{"n_layer": 14, "moe_layers": [2, 3, 4, 5, 6, 7, 8, 9, 10, 11, 12, 13], "router_score": "softmax", "balance_loss": 0.0142, "router_logit_norm": 1.0, "lr_router": 0.00058, "lr": 0.00342, "beta2": 0.95, "seq_len": 512, "train_tokens": 291500000, "steps": 9169, "dataset": "wikipedia_en"}
Below are experts of layer 7 (counted from 0) of a mixture-of-experts language model. Rows are named router (the router's row for the expert), gate (a neuron's input weights, with its number), up (a neuron's input weights, with its number), down (a neuron's output weights, with its number) and show model dimensions 128-255. Each number is 50 + 10 x the weight over its row's rms, rounded and kept within 0 to 99.
Before each expert's rows: a language model's description of what the expert responds to. This comes from a sample of Wikipedia text that the model never trained on.

# expert 4
It responds to: Space-led word openings. Word-initial pieces with a leading space, mostly bare spaces and short consonant starts like st, p, f, re, co, after articles or and.
router:56 61 51 56 56 65 70 54 67 36 50 63 36 42 59 38 50 64 49 52 49 41 40 50 34 48 54 61 70 37 92 55 61 46 61 73 66 57 58 62 62 40 59 39 55 44 53 57 48 52 57 57 55 48 41 57 57 48 38 51 42 42 51 55 51 39 43 41 52 44 63 33 42 42 26 57 54 62 52 64 56 42 48 39 41 42 40 59 42 42 59 47 52 47 39 56 47 66 40 45 53 57 49 45 48 64 56 60 42 59 50 38 44 44 42 60 38 40 61 57 41 46 18 52 38 62 40 49
gate1:48 33 47 63 60 49 53 56 42 43 60 48 34 72 49 42 45 55 49 62 52 43 27 51 44 47 51 48 47 62 60 57 43 49 39 53 35 59 39 23 61 20 59 61 34 46 42 54 71 51 52 65 59 58 56 49 46 42 48 33 43 28 74 60 49 41 66 45 31 43 52 65 38 31 21 53 64 45 38 41 56 72 62 68 45 47 62 43 54 50 54 35 64 53 43 46 38 43 51 65 62 57 37 58 65 41 45 55 40 50 55 48 53 66 45 43 52 66 42 43 59 48 44 63 46 54 64 57
up1:48 52 51 36 43 47 48 47 58 59 55 50 61 49 48 57 57 69 39 41 53 53 59 40 61 52 49 39 50 45 40 53 43 72 72 51 63 51 59 69 44 78 44 60 56 43 51 50 42 53 51 45 59 53 52 46 64 58 68 54 61 66 36 34 68 59 19 42 52 59 48 40 63 55 80 43 37 50 72 67 26 31 47 39 54 60 47 43 57 46 45 46 35 43 39 56 57 42 49 56 37 39 59 49 52 52 49 57 56 51 37 47 54 43 42 56 51 47 58 44 36 44 56 52 50 52 47 63
down1:55 44 52 43 61 36 52 40 47 49 36 45 53 58 48 46 37 32 35 47 51 43 71 49 60 42 52 41 62 69 35 42 45 44 36 46 40 60 27 61 44 61 46 40 54 55 58 61 61 36 44 39 64 58 49 42 45 55 24 57 72 52 52 50 56 67 54 18 40 52 53 65 47 65 44 49 45 45 48 53 42 49 50 43 43 43 35 52 47 61 60 54 59 58 43 60 47 40 48 29 45 56 45 51 63 56 58 54 56 50 44 59 48 68 53 56 44 56 41 49 30 44 59 60 57 53 44 35

# expert 19
It responds to: Space and prefixes. Bare spaces in tables and running text, plus word-opening prefixes like re, pro, dis, inter, such as re-sponse, re-cently, per-mit.
router:38 61 50 43 63 56 51 34 39 56 62 67 44 42 48 53 59 58 39 61 38 48 64 58 40 56 41 62 51 42 68 46 56 45 52 59 65 49 59 63 70 38 54 38 49 42 64 53 52 64 62 57 58 45 62 53 66 47 31 48 48 42 37 55 39 57 49 42 56 59 49 56 49 67 50 61 51 61 44 56 57 51 62 60 64 54 60 53 36 38 65 61 57 49 64 61 54 40 49 59 50 54 57 63 40 40 58 56 27 51 52 34 57 47 52 37 62 47 48 63 71 47 49 29 47 50 53 51
gate0:63 48 58 50 42 37 44 54 53 46 45 72 46 56 53 41 55 56 54 55 62 52 37 61 40 42 72 16 45 33 54 33 40 62 59 58 53 48 57 53 59 40 37 63 59 42 59 20 34 43 39 64 40 50 59 47 52 56 42 43 50 35 62 54 52 36 57 58 34 53 53 48 45 51 41 60 36 30 41 69 50 50 54 70 46 47 31 42 50 32 41 49 42 49 64 54 37 60 40 62 53 54 37 45 46 33 36 22 33 60 46 32 48 60 40 45 33 53 57 49 36 58 38 66 52 54 53 55
up0:48 54 44 50 57 56 54 56 41 51 60 50 66 56 64 40 47 67 33 45 32 42 44 55 45 50 70 44 38 74 61 54 52 52 44 50 45 49 37 57 72 63 65 36 35 72 44 35 63 46 29 56 32 66 53 39 62 36 38 47 38 51 44 68 41 57 57 55 45 50 49 76 40 56 39 58 47 47 48 43 64 48 58 60 45 59 37 64 62 55 65 59 53 59 51 58 36 46 42 66 45 45 57 52 36 64 53 44 45 45 42 59 40 56 70 63 49 37 45 51 52 48 45 53 51 58 44 41
down0:43 67 41 44 47 47 43 52 52 46 47 36 47 42 49 33 42 51 49 52 40 33 38 50 46 41 70 41 55 34 45 61 61 63 61 54 80 31 63 63 47 45 42 36 57 54 43 45 46 47 57 58 60 34 56 37 56 41 47 59 53 45 45 71 56 52 51 46 30 58 44 60 40 50 47 47 49 46 54 61 59 53 55 42 50 56 44 56 60 40 32 50 52 66 54 62 50 62 53 44 48 48 48 71 50 47 54 41 59 44 41 46 42 32 47 56 58 63 58 36 48 66 66 50 36 34 40 33

# expert 10
It responds to: Numerals and digits. Number tokens such as 1, 2, 4, one, and digit pieces in scores, dates, tables and counts like 3-1 or 2008-06.
router:37 65 44 37 56 58 40 45 41 48 59 43 51 57 53 37 44 66 58 39 57 46 41 46 62 45 30 58 55 56 37 47 67 44 31 33 47 46 56 65 42 66 46 43 67 32 43 55 47 55 42 50 51 64 41 62 67 42 45 42 41 35 45 49 50 66 65 65 48 55 36 60 38 46 64 42 54 57 42 42 67 42 55 37 61 37 63 65 44 66 56 38 34 49 39 53 30 57 65 34 61 56 47 41 48 51 63 61 56 45 54 65 72 56 67 36 66 34 63 51 46 31 58 48 37 47 38 40
gate2:53 53 58 56 47 34 59 39 48 43 41 45 39 63 52 34 63 44 65 56 45 66 57 55 63 65 47 51 59 35 49 51 40 49 43 53 63 56 66 52 37 71 56 58 54 49 71 55 52 54 56 46 73 59 57 56 50 59 47 43 45 39 48 48 52 34 47 57 54 35 53 48 41 42 39 37 55 51 49 49 57 48 52 57 49 61 45 46 59 60 45 55 33 62 27 54 42 55 56 46 65 45 52 56 63 34 54 34 60 52 39 47 64 46 42 50 50 53 64 49 58 51 38 53 42 48 37 56
up2:64 31 28 48 47 54 33 64 51 59 47 50 64 54 58 57 58 54 55 38 50 41 54 50 41 45 49 56 43 58 51 62 52 29 51 43 48 41 54 54 59 34 58 43 56 77 49 37 54 46 39 46 45 40 55 53 47 58 52 55 44 41 60 40 54 63 53 50 40 66 54 51 60 56 50 65 40 43 40 46 45 47 56 42 53 41 51 58 48 52 58 59 66 61 71 59 50 41 44 43 37 63 57 38 44 70 48 37 24 53 50 46 52 57 47 50 42 51 39 52 63 55 76 55 58 48 41 44
down2:54 49 55 50 53 31 36 57 52 46 58 62 40 48 46 35 32 35 38 53 56 39 51 44 57 43 42 48 53 44 57 72 57 34 60 41 41 44 46 54 62 34 58 50 66 40 40 46 60 59 39 44 32 39 37 53 34 50 58 61 52 41 40 47 70 54 43 43 47 71 49 43 36 67 69 51 31 51 45 45 59 51 57 29 49 61 44 68 61 54 48 65 47 36 62 36 47 59 39 52 39 67 70 37 47 63 40 41 52 41 60 49 51 38 48 58 61 60 43 44 59 39 27 71 65 61 28 47

# expert 61
It responds to: Lowercase word openings. Lowercase opening letters or syllables of common words after a space, such as ca(ve), ne(cessary), p, co, plus the "im" in Animalia.
router:49 52 50 54 56 63 67 45 67 45 47 53 44 57 60 66 38 60 39 57 34 50 62 44 39 63 53 57 62 40 92 48 46 64 59 89 57 44 60 57 56 58 59 38 41 40 51 63 57 54 59 57 53 42 59 62 45 48 43 59 44 44 37 57 38 46 35 37 58 57 67 33 35 43 40 51 58 58 51 44 48 55 58 54 44 42 49 37 43 48 57 52 47 52 44 61 52 48 35 49 45 32 52 61 34 43 60 60 50 46 63 38 51 38 41 43 51 52 35 62 62 50 28 31 41 64 47 47
gate0:49 48 51 45 56 49 31 31 59 39 46 47 61 54 56 59 38 62 36 31 50 43 53 34 59 51 49 35 64 72 47 53 41 50 68 65 38 51 58 59 59 60 55 38 54 54 61 55 35 44 30 45 56 72 42 57 46 34 50 50 44 36 58 57 53 52 58 33 47 38 43 47 63 69 53 41 55 56 51 41 46 38 74 59 56 65 61 52 47 32 47 59 45 65 75 44 57 39 57 49 50 51 53 48 50 45 46 54 40 44 46 61 50 37 55 59 59 45 49 66 38 38 52 46 46 46 54 55
up0:50 47 44 49 59 49 27 27 51 35 47 47 61 56 54 58 29 62 34 32 53 53 53 37 57 59 46 35 55 73 48 45 40 53 62 69 37 45 61 53 58 65 50 31 44 57 70 59 40 46 31 49 49 71 49 57 51 32 52 52 45 32 53 57 49 54 59 35 54 43 50 50 61 64 59 41 53 58 43 43 47 42 70 57 57 62 67 47 50 32 50 53 43 61 69 39 52 41 49 53 47 46 53 56 46 36 45 55 40 39 44 62 48 43 59 49 57 43 41 64 36 42 45 43 46 50 49 53
down0:50 29 51 71 50 78 64 43 49 55 53 52 39 48 59 45 44 61 51 45 52 45 38 42 25 41 31 54 54 32 52 40 60 56 35 59 63 63 53 56 41 61 73 43 58 51 52 65 50 47 67 67 41 43 42 61 52 37 52 26 51 51 53 47 53 39 54 57 55 60 59 49 42 58 73 43 45 61 56 32 58 49 64 51 50 47 40 51 56 62 56 54 30 47 51 59 61 48 42 40 52 42 58 61 49 69 60 58 36 43 65 55 52 45 41 54 51 44 53 58 58 54 33 46 52 72 60 65

# expert 40
It responds to: Spaces and C-starts. Bare spaces in tables and prose, before scores like W 32–6, plus capital C pieces such as CST and Central.
router:57 54 52 62 51 62 83 52 70 55 32 44 42 47 54 67 51 52 44 67 36 36 60 53 38 66 58 63 63 40 84 48 55 46 59 84 61 54 69 51 56 52 61 38 45 41 57 52 51 52 57 69 67 44 44 64 54 48 54 51 47 49 49 61 33 40 32 40 59 40 61 48 48 48 26 65 59 58 55 57 41 53 57 54 47 48 49 31 46 47 48 54 57 44 53 54 52 48 34 51 54 35 37 59 43 49 60 59 46 53 62 44 41 43 37 58 35 54 43 51 62 51 31 36 52 50 39 47
gate0:47 53 42 38 45 49 41 47 69 40 20 52 63 48 46 50 47 70 65 42 57 44 49 44 44 45 59 52 44 46 61 47 51 45 49 54 30 69 70 44 57 52 60 59 40 47 52 62 47 34 54 57 53 32 39 48 51 46 41 48 53 38 51 53 54 50 35 55 47 60 47 41 33 73 52 47 47 50 25 38 46 53 56 57 65 33 54 47 41 46 41 35 56 71 59 45 52 52 54 63 55 50 49 62 51 48 55 40 52 53 59 63 50 56 48 46 49 49 51 45 43 56 48 61 42 50 36 52
up0:42 47 56 54 56 44 55 38 64 41 33 56 52 46 58 56 45 62 59 62 51 48 48 55 50 48 56 51 41 53 48 44 62 47 52 66 38 52 48 63 60 54 57 51 44 46 54 68 48 42 39 62 60 47 46 58 53 46 41 40 50 45 39 58 50 50 45 59 55 56 49 41 33 75 45 51 41 54 40 36 32 45 62 61 59 61 63 51 34 62 50 51 47 62 66 52 51 49 55 64 58 46 53 60 45 31 70 33 45 63 76 65 58 38 42 48 66 56 44 47 57 67 48 70 45 51 56 49
down0:45 58 52 44 55 41 36 50 53 41 67 42 48 52 52 36 61 64 62 29 46 58 38 47 53 48 25 53 44 52 53 45 39 35 55 48 38 54 62 55 56 29 56 51 61 63 46 54 64 70 47 55 50 52 46 60 62 50 42 39 19 46 49 55 42 54 64 51 57 55 64 40 41 58 57 44 53 55 51 50 39 38 61 36 49 46 63 62 43 33 56 36 49 63 37 51 52 65 50 59 58 52 45 49 46 48 50 43 34 51 57 33 46 51 78 51 50 58 53 45 49 46 45 56 48 94 47 44

# expert 35
It responds to: Line breaks. Line-break tokens ending paragraphs, headings, table rows and list items, plus sentence-final periods and table divider strings.
router:42 52 67 63 35 54 59 37 45 49 59 42 57 43 43 57 60 54 46 44 37 39 38 48 47 67 43 60 52 56 43 40 60 44 38 53 66 38 43 67 57 44 55 43 66 43 57 52 41 59 64 42 61 40 71 56 60 38 56 70 45 55 39 31 48 58 57 58 44 60 59 53 52 38 55 53 51 57 61 57 58 54 56 37 57 50 33 53 60 41 54 53 44 66 39 41 50 59 57 53 51 54 38 69 35 50 69 44 50 40 42 42 61 47 57 35 49 64 42 50 33 45 61 39 42 50 44 49
gate0:62 60 16 61 53 55 51 54 52 46 58 47 28 44 59 54 45 59 58 49 46 52 33 55 34 57 57 55 51 48 50 40 51 59 36 47 56 57 42 49 50 47 39 47 34 61 55 64 49 57 68 22 51 54 33 43 54 48 49 39 30 69 60 36 34 22 35 43 37 55 41 45 40 42 43 54 51 48 61 50 44 51 29 55 53 52 60 41 56 49 51 52 63 57 47 43 50 25 29 46 29 34 36 68 54 37 59 45 38 48 42 66 42 50 54 46 58 44 50 53 62 61 45 43 42 48 56 47
up0:53 59 37 36 47 54 50 44 48 59 64 42 28 29 45 59 48 48 55 51 40 58 43 40 41 46 49 37 44 53 44 48 52 59 38 46 58 44 52 47 30 41 45 48 56 30 49 52 52 45 49 51 36 40 34 46 51 36 46 47 41 67 70 53 40 46 41 35 54 61 34 48 55 29 54 55 42 60 63 54 53 55 36 55 50 44 75 61 51 57 61 48 68 59 45 45 52 38 48 59 35 34 23 57 56 34 64 51 44 50 60 56 54 47 59 61 55 37 54 49 34 44 56 47 45 57 65 65
down0:57 43 53 49 60 52 45 43 43 58 49 57 47 66 35 42 37 46 51 54 34 49 38 47 39 43 50 47 59 53 44 40 54 45 52 41 40 42 55 55 56 55 39 45 54 52 43 59 62 47 65 57 50 47 52 64 45 40 50 42 44 51 64 65 46 50 37 50 51 44 60 47 60 47 42 48 45 61 55 51 53 45 43 51 44 40 43 26 52 30 47 54 43 60 65 44 52 18 59 53 36 29 42 56 74 54 32 48 60 56 80 41 59 38 49 43 72 57 38 48 37 51 57 52 45 55 51 55

# expert 43
It responds to: Single capital initials. Single-letter capital openings of proper nouns and words after space, hyphen or line break, as in Las V-egas, B-léneau, P-henothiaz.
router:50 41 46 43 58 51 67 58 71 50 64 45 50 43 62 50 54 68 44 34 69 63 42 67 38 58 55 58 60 60 69 57 56 44 58 77 57 54 68 65 29 65 41 47 51 40 49 56 54 50 62 54 39 56 51 62 57 47 54 56 44 34 49 41 55 48 49 50 61 31 46 63 45 47 53 52 66 61 49 47 58 47 50 38 47 42 66 57 47 52 53 54 59 45 39 59 45 52 44 52 64 37 56 56 45 29 60 40 49 59 58 65 49 53 47 56 54 46 38 64 53 35 48 41 40 61 50 44
gate1:64 64 28 60 54 52 59 72 58 55 40 51 69 58 29 64 48 38 39 43 47 58 54 48 47 44 35 42 50 53 52 46 54 56 53 48 53 50 51 41 59 58 51 53 47 38 34 46 62 43 56 53 54 51 39 45 54 69 43 42 55 49 63 53 70 53 53 37 38 56 34 42 38 39 55 39 52 52 63 51 55 55 46 33 19 41 64 44 63 57 31 38 59 46 34 45 48 48 53 60 55 48 52 42 51 51 42 41 43 50 48 60 48 59 51 55 32 52 54 43 60 65 61 45 50 50 32 47
up1:51 48 56 54 80 58 54 57 62 38 49 53 57 45 55 47 64 51 53 57 47 58 62 58 53 45 74 39 42 72 49 38 51 42 37 40 37 63 67 59 54 37 55 37 47 29 45 41 54 63 44 49 40 32 34 52 53 49 46 47 56 53 33 76 62 44 59 54 58 34 50 38 60 30 52 38 45 35 38 31 55 41 46 39 53 63 40 44 45 62 34 34 50 50 47 69 60 42 54 52 55 40 49 45 50 51 58 55 61 49 40 35 59 50 46 54 51 45 44 49 65 36 53 55 50 47 43 55
down1:32 50 54 44 50 63 52 40 59 58 35 43 30 41 41 38 17 62 41 47 36 40 57 60 46 57 38 74 54 51 54 57 59 50 57 55 51 34 56 55 55 63 52 66 52 50 55 42 58 43 35 53 35 34 37 62 43 50 55 47 46 53 45 57 47 36 38 39 39 57 49 65 46 57 61 57 51 43 59 45 50 51 35 45 42 38 57 59 67 46 43 45 46 30 39 65 49 68 80 45 55 52 52 37 51 37 46 69 45 44 41 65 50 43 67 49 53 58 73 35 58 48 42 35 53 39 61 37

# expert 13
It responds to: Vowel word endings. Final vowel or syllable endings of foreign, often Romance or Slavic, names and words, such as Alfred-o, Partid-o, amin-o, -ia, -ina.
router:58 60 50 43 61 62 44 40 49 46 36 58 57 70 37 41 55 41 60 46 54 33 47 62 54 44 38 47 46 44 33 60 71 53 40 31 37 49 40 46 53 32 54 35 54 39 46 63 70 56 44 53 44 56 37 35 36 50 51 35 64 41 44 56 53 61 53 77 34 58 66 56 56 53 57 34 47 45 45 53 63 43 59 63 47 61 72 55 49 52 31 36 53 60 37 44 38 41 35 42 46 52 37 47 74 58 37 55 57 44 49 43 60 36 59 39 64 62 49 58 48 40 63 54 50 51 41 42
gate0:39 44 58 45 64 52 62 46 68 46 36 58 39 46 51 44 65 45 38 48 65 41 65 56 50 52 62 46 42 44 49 49 64 52 54 51 60 58 52 57 54 31 56 61 54 69 51 44 46 59 31 41 50 35 46 66 52 25 56 21 66 63 41 39 48 51 32 63 58 55 46 42 49 47 48 55 29 45 45 35 62 44 58 48 58 59 44 51 51 42 20 58 50 39 50 41 60 32 56 55 39 53 48 50 52 57 46 50 51 57 43 41 16 46 49 29 54 38 53 71 66 55 60 42 50 36 53 22
up0:55 56 46 57 36 64 51 62 60 50 38 57 29 38 54 33 51 54 40 58 49 48 37 59 64 51 54 43 61 49 37 51 58 41 51 63 37 41 70 58 66 64 44 46 42 44 32 54 55 46 45 41 42 41 54 52 37 57 48 44 36 80 58 57 39 49 53 67 46 53 49 34 53 53 58 67 50 55 48 60 61 49 43 55 58 46 67 30 53 65 45 63 41 26 48 58 48 47 49 52 53 50 33 38 36 67 44 51 44 50 42 60 56 59 52 56 60 58 47 42 60 38 43 48 53 30 41 43
down0:45 33 49 47 53 48 47 58 43 57 49 45 37 34 66 37 40 48 50 45 49 43 37 57 57 55 40 50 31 47 56 48 51 34 67 58 58 47 41 38 58 77 54 32 56 59 55 48 34 50 58 43 31 48 36 50 56 61 53 40 41 57 47 49 34 39 54 39 45 40 32 41 31 55 38 56 45 44 37 45 51 44 45 54 32 62 67 41 46 58 52 58 45 47 58 63 55 61 69 64 38 55 67 47 59 47 57 61 58 62 58 31 48 55 56 44 47 55 47 45 63 55 61 63 53 28 43 60

# expert 33
It responds to: Inflectional suffixes. Word-final suffixes closing a word, such as -ed, -s, -ing, -es, -ation, -ities, in Chang-es, reduc-ing, adapt-ations.
router:40 54 48 36 44 57 44 53 58 51 35 52 44 56 29 39 40 51 39 50 43 40 44 45 39 47 46 47 37 58 31 43 56 56 56 40 52 41 37 62 53 51 37 42 72 66 41 47 48 31 28 39 63 35 38 44 48 44 57 41 49 32 48 60 46 54 72 39 51 58 64 41 57 57 53 38 44 30 50 69 54 43 47 45 41 48 48 39 53 62 41 45 54 43 47 41 56 34 56 50 55 59 46 29 58 56 42 46 62 50 38 32 52 70 56 60 60 44 63 51 45 65 58 54 50 50 51 49
gate0:50 45 48 44 52 76 68 56 57 35 45 46 46 55 44 52 47 51 51 49 40 41 58 41 41 52 47 48 56 56 34 53 40 54 75 55 45 40 64 70 58 55 62 51 50 72 70 53 58 43 37 44 50 54 37 52 53 53 61 50 50 57 44 32 60 32 44 67 61 48 36 40 47 51 54 55 61 47 62 43 52 37 48 54 37 52 66 54 51 50 55 62 46 68 44 59 42 59 48 51 68 51 66 34 52 63 44 60 66 50 31 30 50 32 45 54 60 55 47 64 30 52 67 48 38 56 53 46
up0:72 57 52 60 52 60 56 57 56 35 29 37 48 54 39 55 47 66 52 40 41 53 53 27 46 53 46 49 55 52 50 52 46 54 72 65 45 53 59 66 47 57 53 52 55 72 58 42 45 47 41 49 49 51 18 60 53 50 45 56 48 46 48 39 51 34 47 77 63 51 49 60 58 52 52 69 65 58 58 46 45 52 62 56 36 50 46 62 50 45 57 51 48 58 47 43 41 51 49 47 68 63 64 47 65 58 44 45 63 50 39 48 51 31 40 67 64 69 71 54 33 58 57 48 32 46 42 52
down0:51 46 54 35 48 38 51 53 55 59 44 53 50 44 38 56 35 61 47 50 48 61 51 45 39 65 46 62 34 52 53 62 50 49 59 63 55 22 46 51 56 44 47 57 74 57 62 43 47 58 54 40 49 56 57 49 38 60 52 53 37 58 51 35 58 59 49 45 77 58 47 51 49 46 53 49 39 60 64 52 47 47 52 37 57 54 47 48 34 44 57 46 58 52 41 54 50 52 55 43 50 40 59 53 40 40 59 37 49 50 52 39 54 51 44 56 42 63 58 70 67 55 50 59 53 60 56 41

# expert 62
It responds to: Inner word-piece letters. Inner pieces of ordinary words and names before a suffix, such as neighbor, secretary, Connecticut, Cambridge, and pieces in romanized Chinese names.
router:47 61 72 34 57 57 36 49 50 40 40 49 40 50 40 57 58 59 59 42 37 37 59 52 34 51 40 56 32 31 41 57 50 52 40 52 61 35 41 61 49 64 53 45 43 50 36 51 62 62 46 53 44 59 45 59 65 61 52 44 60 47 42 66 68 62 52 33 45 75 58 57 43 49 57 40 60 54 52 42 62 58 72 44 38 62 58 60 37 61 43 49 37 58 50 45 30 41 30 47 57 62 51 47 55 44 69 52 60 39 63 40 56 38 60 62 54 55 53 46 61 60 63 50 70 47 43 67
gate2:46 58 55 55 42 32 57 69 62 50 33 46 43 51 62 46 53 33 47 59 63 56 52 38 48 49 37 40 53 47 33 39 56 46 42 46 60 60 64 72 50 30 73 49 45 52 65 51 62 53 58 59 67 56 36 48 55 60 38 59 45 59 41 63 49 53 41 54 44 44 47 53 57 25 48 62 28 50 42 49 34 50 40 46 51 56 33 52 44 51 44 41 74 40 39 37 56 66 43 58 36 36 34 28 70 57 53 44 54 49 58 35 54 46 53 43 57 29 58 47 57 54 64 49 36 55 41 58
up2:47 50 55 46 61 42 40 57 37 48 59 64 61 39 59 49 79 50 50 30 49 35 54 52 41 44 56 51 54 54 60 65 38 60 49 51 54 37 49 29 49 38 41 49 61 39 59 51 63 63 44 59 36 52 58 51 49 48 64 46 58 44 59 38 56 58 89 43 57 56 52 38 48 59 49 39 53 39 45 48 65 54 65 61 47 59 52 38 51 53 62 41 34 62 42 49 44 43 46 35 49 48 65 67 39 50 50 52 30 73 74 63 36 61 38 55 47 63 48 48 53 41 40 39 48 60 61 60
down2:45 52 61 35 62 60 40 45 54 60 52 39 41 41 48 58 45 36 51 56 46 38 58 68 47 44 66 54 49 42 55 81 51 53 62 36 54 59 38 49 41 56 58 52 58 62 44 33 57 61 53 42 45 62 60 39 70 71 43 56 52 44 65 59 57 42 52 49 45 44 53 31 36 58 33 48 58 76 60 53 63 53 50 41 46 41 37 64 44 60 54 49 53 37 51 38 52 42 60 39 43 56 39 51 33 51 38 46 24 53 40 56 56 66 56 49 48 35 30 35 39 34 45 58 37 33 46 44

# expert 9
It responds to: Mid-word pieces after consonant. Short word-interior pieces right after an opening fragment, like cd-ot-s, und-et-ected, M-on-roe, sho-ul-d, plus whole words goal, plan.
router:37 38 50 39 42 37 32 46 41 62 24 41 30 65 64 41 44 67 72 56 52 57 51 44 50 52 37 54 49 45 48 61 47 48 39 40 66 31 57 48 60 52 65 45 54 63 62 64 38 61 65 37 58 56 63 61 57 59 67 50 49 47 60 56 53 62 50 45 63 48 58 51 60 38 66 39 63 42 61 42 52 41 56 50 35 49 64 42 38 40 50 73 60 43 51 72 46 55 44 54 42 52 48 55 65 39 67 55 40 40 59 68 66 51 60 52 50 62 64 63 55 63 62 40 50 37 49 44
gate17:55 35 55 46 52 32 27 58 50 41 55 62 44 43 56 40 42 34 49 54 38 51 44 47 53 47 49 43 58 65 46 51 41 56 57 64 37 33 44 54 52 62 40 42 54 55 44 35 58 80 66 42 43 53 37 46 44 55 53 32 55 62 59 35 48 47 57 39 61 39 38 55 56 44 49 24 55 38 50 45 52 44 44 47 57 66 49 43 40 48 58 58 43 53 49 38 47 50 34 55 54 37 55 32 47 51 34 56 50 48 61 57 53 42 40 65 51 47 55 53 35 66 50 53 32 47 37 32
up17:40 51 44 58 53 68 54 26 51 46 50 41 56 58 61 50 33 51 39 47 56 68 50 52 55 46 36 61 55 53 32 51 48 46 47 38 50 66 54 70 59 32 61 47 23 47 58 63 44 37 42 64 46 42 76 44 60 50 62 59 43 39 47 44 56 53 39 72 53 55 50 35 36 62 52 68 47 58 52 56 56 50 51 40 50 42 63 46 46 67 57 30 40 73 54 49 43 49 54 56 41 47 44 48 49 49 52 50 44 42 49 41 63 50 63 46 53 57 42 42 58 49 49 49 49 45 66 58
down17:43 48 48 45 33 55 57 41 67 54 70 42 44 47 64 58 50 64 49 47 62 61 52 46 52 61 73 34 52 59 55 71 47 35 49 34 42 68 65 44 65 25 55 58 50 49 57 52 54 38 42 47 63 40 46 39 60 60 55 38 52 32 54 60 49 61 65 53 51 30 49 54 49 48 58 62 53 38 40 46 39 60 52 44 45 65 54 53 59 58 49 63 36 47 36 46 59 52 66 49 42 46 32 53 44 70 48 36 56 62 51 50 26 62 62 48 52 29 37 26 49 50 45 57 42 35 60 46

# expert 21
It responds to: Word-initial prefixes. Word-opening pieces that start a longer word, usually prefixes, such as de, re, pre, un, con, in, be-coming, pro-duced.
router:36 42 65 60 60 51 31 44 44 68 64 62 49 44 56 37 69 45 62 49 41 53 55 65 60 53 35 59 63 42 62 55 46 55 38 41 63 52 52 43 59 45 48 48 33 45 63 60 56 63 67 61 43 49 57 47 63 62 42 46 44 53 44 44 42 66 50 53 63 42 48 38 67 62 67 57 48 61 64 44 65 60 57 64 68 52 69 55 54 41 57 51 52 44 56 46 40 67 52 42 54 45 54 61 35 33 60 48 28 40 67 37 62 40 67 42 68 45 56 50 67 52 55 38 40 63 56 39
gate0:56 40 65 54 55 46 46 57 33 52 60 56 52 47 44 47 62 40 57 53 33 50 48 47 54 44 52 49 50 49 58 32 64 51 45 46 56 40 36 27 54 46 49 79 43 49 71 43 44 46 53 42 64 53 48 45 51 68 58 45 45 46 56 38 33 47 33 63 58 57 45 47 42 58 56 60 63 64 63 40 52 51 43 55 47 44 53 34 81 41 58 57 53 45 75 49 40 57 41 47 52 41 40 55 34 48 48 35 34 43 45 54 47 35 50 67 33 40 50 39 63 40 59 58 53 38 60 25
up0:61 51 54 46 75 49 56 48 52 75 33 65 53 46 37 40 50 43 40 53 53 45 37 43 41 54 59 58 60 60 60 52 67 41 59 48 55 58 49 57 32 41 39 45 60 49 61 47 21 53 51 47 52 62 52 51 52 65 54 52 55 46 44 70 46 50 41 59 58 46 73 49 45 54 56 57 44 60 52 51 48 55 54 61 51 34 58 36 49 64 30 32 49 43 53 61 42 58 47 46 63 48 53 61 38 51 55 34 49 48 23 38 52 47 33 57 38 59 55 59 61 42 43 47 51 72 58 63
down0:30 41 48 39 47 58 43 44 59 62 49 61 66 43 39 40 51 60 60 37 39 26 50 57 45 48 50 50 57 45 39 48 51 40 58 65 50 66 45 39 40 56 47 50 62 37 51 33 52 68 47 50 51 68 61 49 23 36 59 59 52 34 35 46 61 49 53 45 41 40 68 53 43 57 59 62 39 53 41 54 42 67 43 33 64 45 51 37 65 85 55 52 33 55 41 46 70 69 34 22 63 54 36 45 42 42 57 40 39 39 63 57 53 41 38 44 46 63 49 59 45 56 64 46 56 63 37 68

# expert 7
It responds to: Word-final pieces. Final fragments that complete an ordinary English word after its opening piece, such as Sty-le, St-ay, po-int, chance-llors, dissolu-tion.
router:40 44 65 40 33 50 29 59 62 64 45 55 42 35 45 45 51 63 51 33 50 39 55 42 54 42 43 36 42 60 41 62 57 47 37 44 68 49 44 56 51 65 40 51 41 56 31 60 51 66 34 39 43 71 47 58 57 56 55 39 46 50 42 61 63 55 62 47 52 44 55 46 39 35 64 50 48 33 50 50 58 51 39 40 39 49 55 46 40 49 69 49 41 39 35 68 32 61 45 43 60 61 52 49 50 26 65 42 62 37 41 68 55 45 63 57 41 40 54 40 61 40 62 42 41 44 49 55
gate0:49 56 46 41 54 39 45 67 57 52 68 58 70 53 62 53 49 37 50 42 57 31 38 55 54 46 57 23 46 59 52 56 44 50 68 48 72 58 59 63 43 40 78 31 49 48 61 50 48 75 57 39 48 70 54 48 46 47 48 56 32 61 44 53 44 44 71 58 38 44 47 32 65 41 35 51 54 67 38 41 47 46 30 33 35 60 35 48 40 57 54 51 48 42 35 29 42 63 51 68 34 41 47 48 46 45 59 43 37 54 54 49 55 58 50 62 36 54 44 52 43 34 61 39 58 51 68 34
up0:57 39 44 58 45 31 44 47 53 45 43 64 45 63 57 50 56 39 53 54 39 31 61 58 49 64 62 67 51 49 64 73 45 47 62 44 51 35 47 58 38 53 48 27 52 49 48 53 57 33 34 61 46 41 46 53 69 51 61 62 41 48 52 51 53 47 54 50 39 72 64 58 59 56 64 61 49 33 47 47 57 65 52 45 41 54 52 50 64 39 52 54 48 70 53 55 56 51 62 56 34 53 68 43 50 39 47 33 43 58 64 51 49 41 33 61 73 51 50 47 58 55 30 61 49 42 42 65
down0:45 33 42 51 48 56 33 38 44 47 65 45 32 44 54 46 64 43 65 39 43 37 65 49 58 57 41 38 64 54 61 51 58 40 57 47 40 64 38 41 40 61 33 54 50 59 65 51 27 56 57 45 54 66 36 42 39 48 30 72 51 54 49 52 45 58 53 56 35 59 59 62 36 39 68 61 36 48 53 53 57 55 41 29 74 50 39 40 52 46 45 59 43 57 49 30 56 53 59 41 65 63 49 62 43 56 24 59 48 45 62 54 59 60 56 62 50 49 52 38 54 60 45 45 61 48 53 47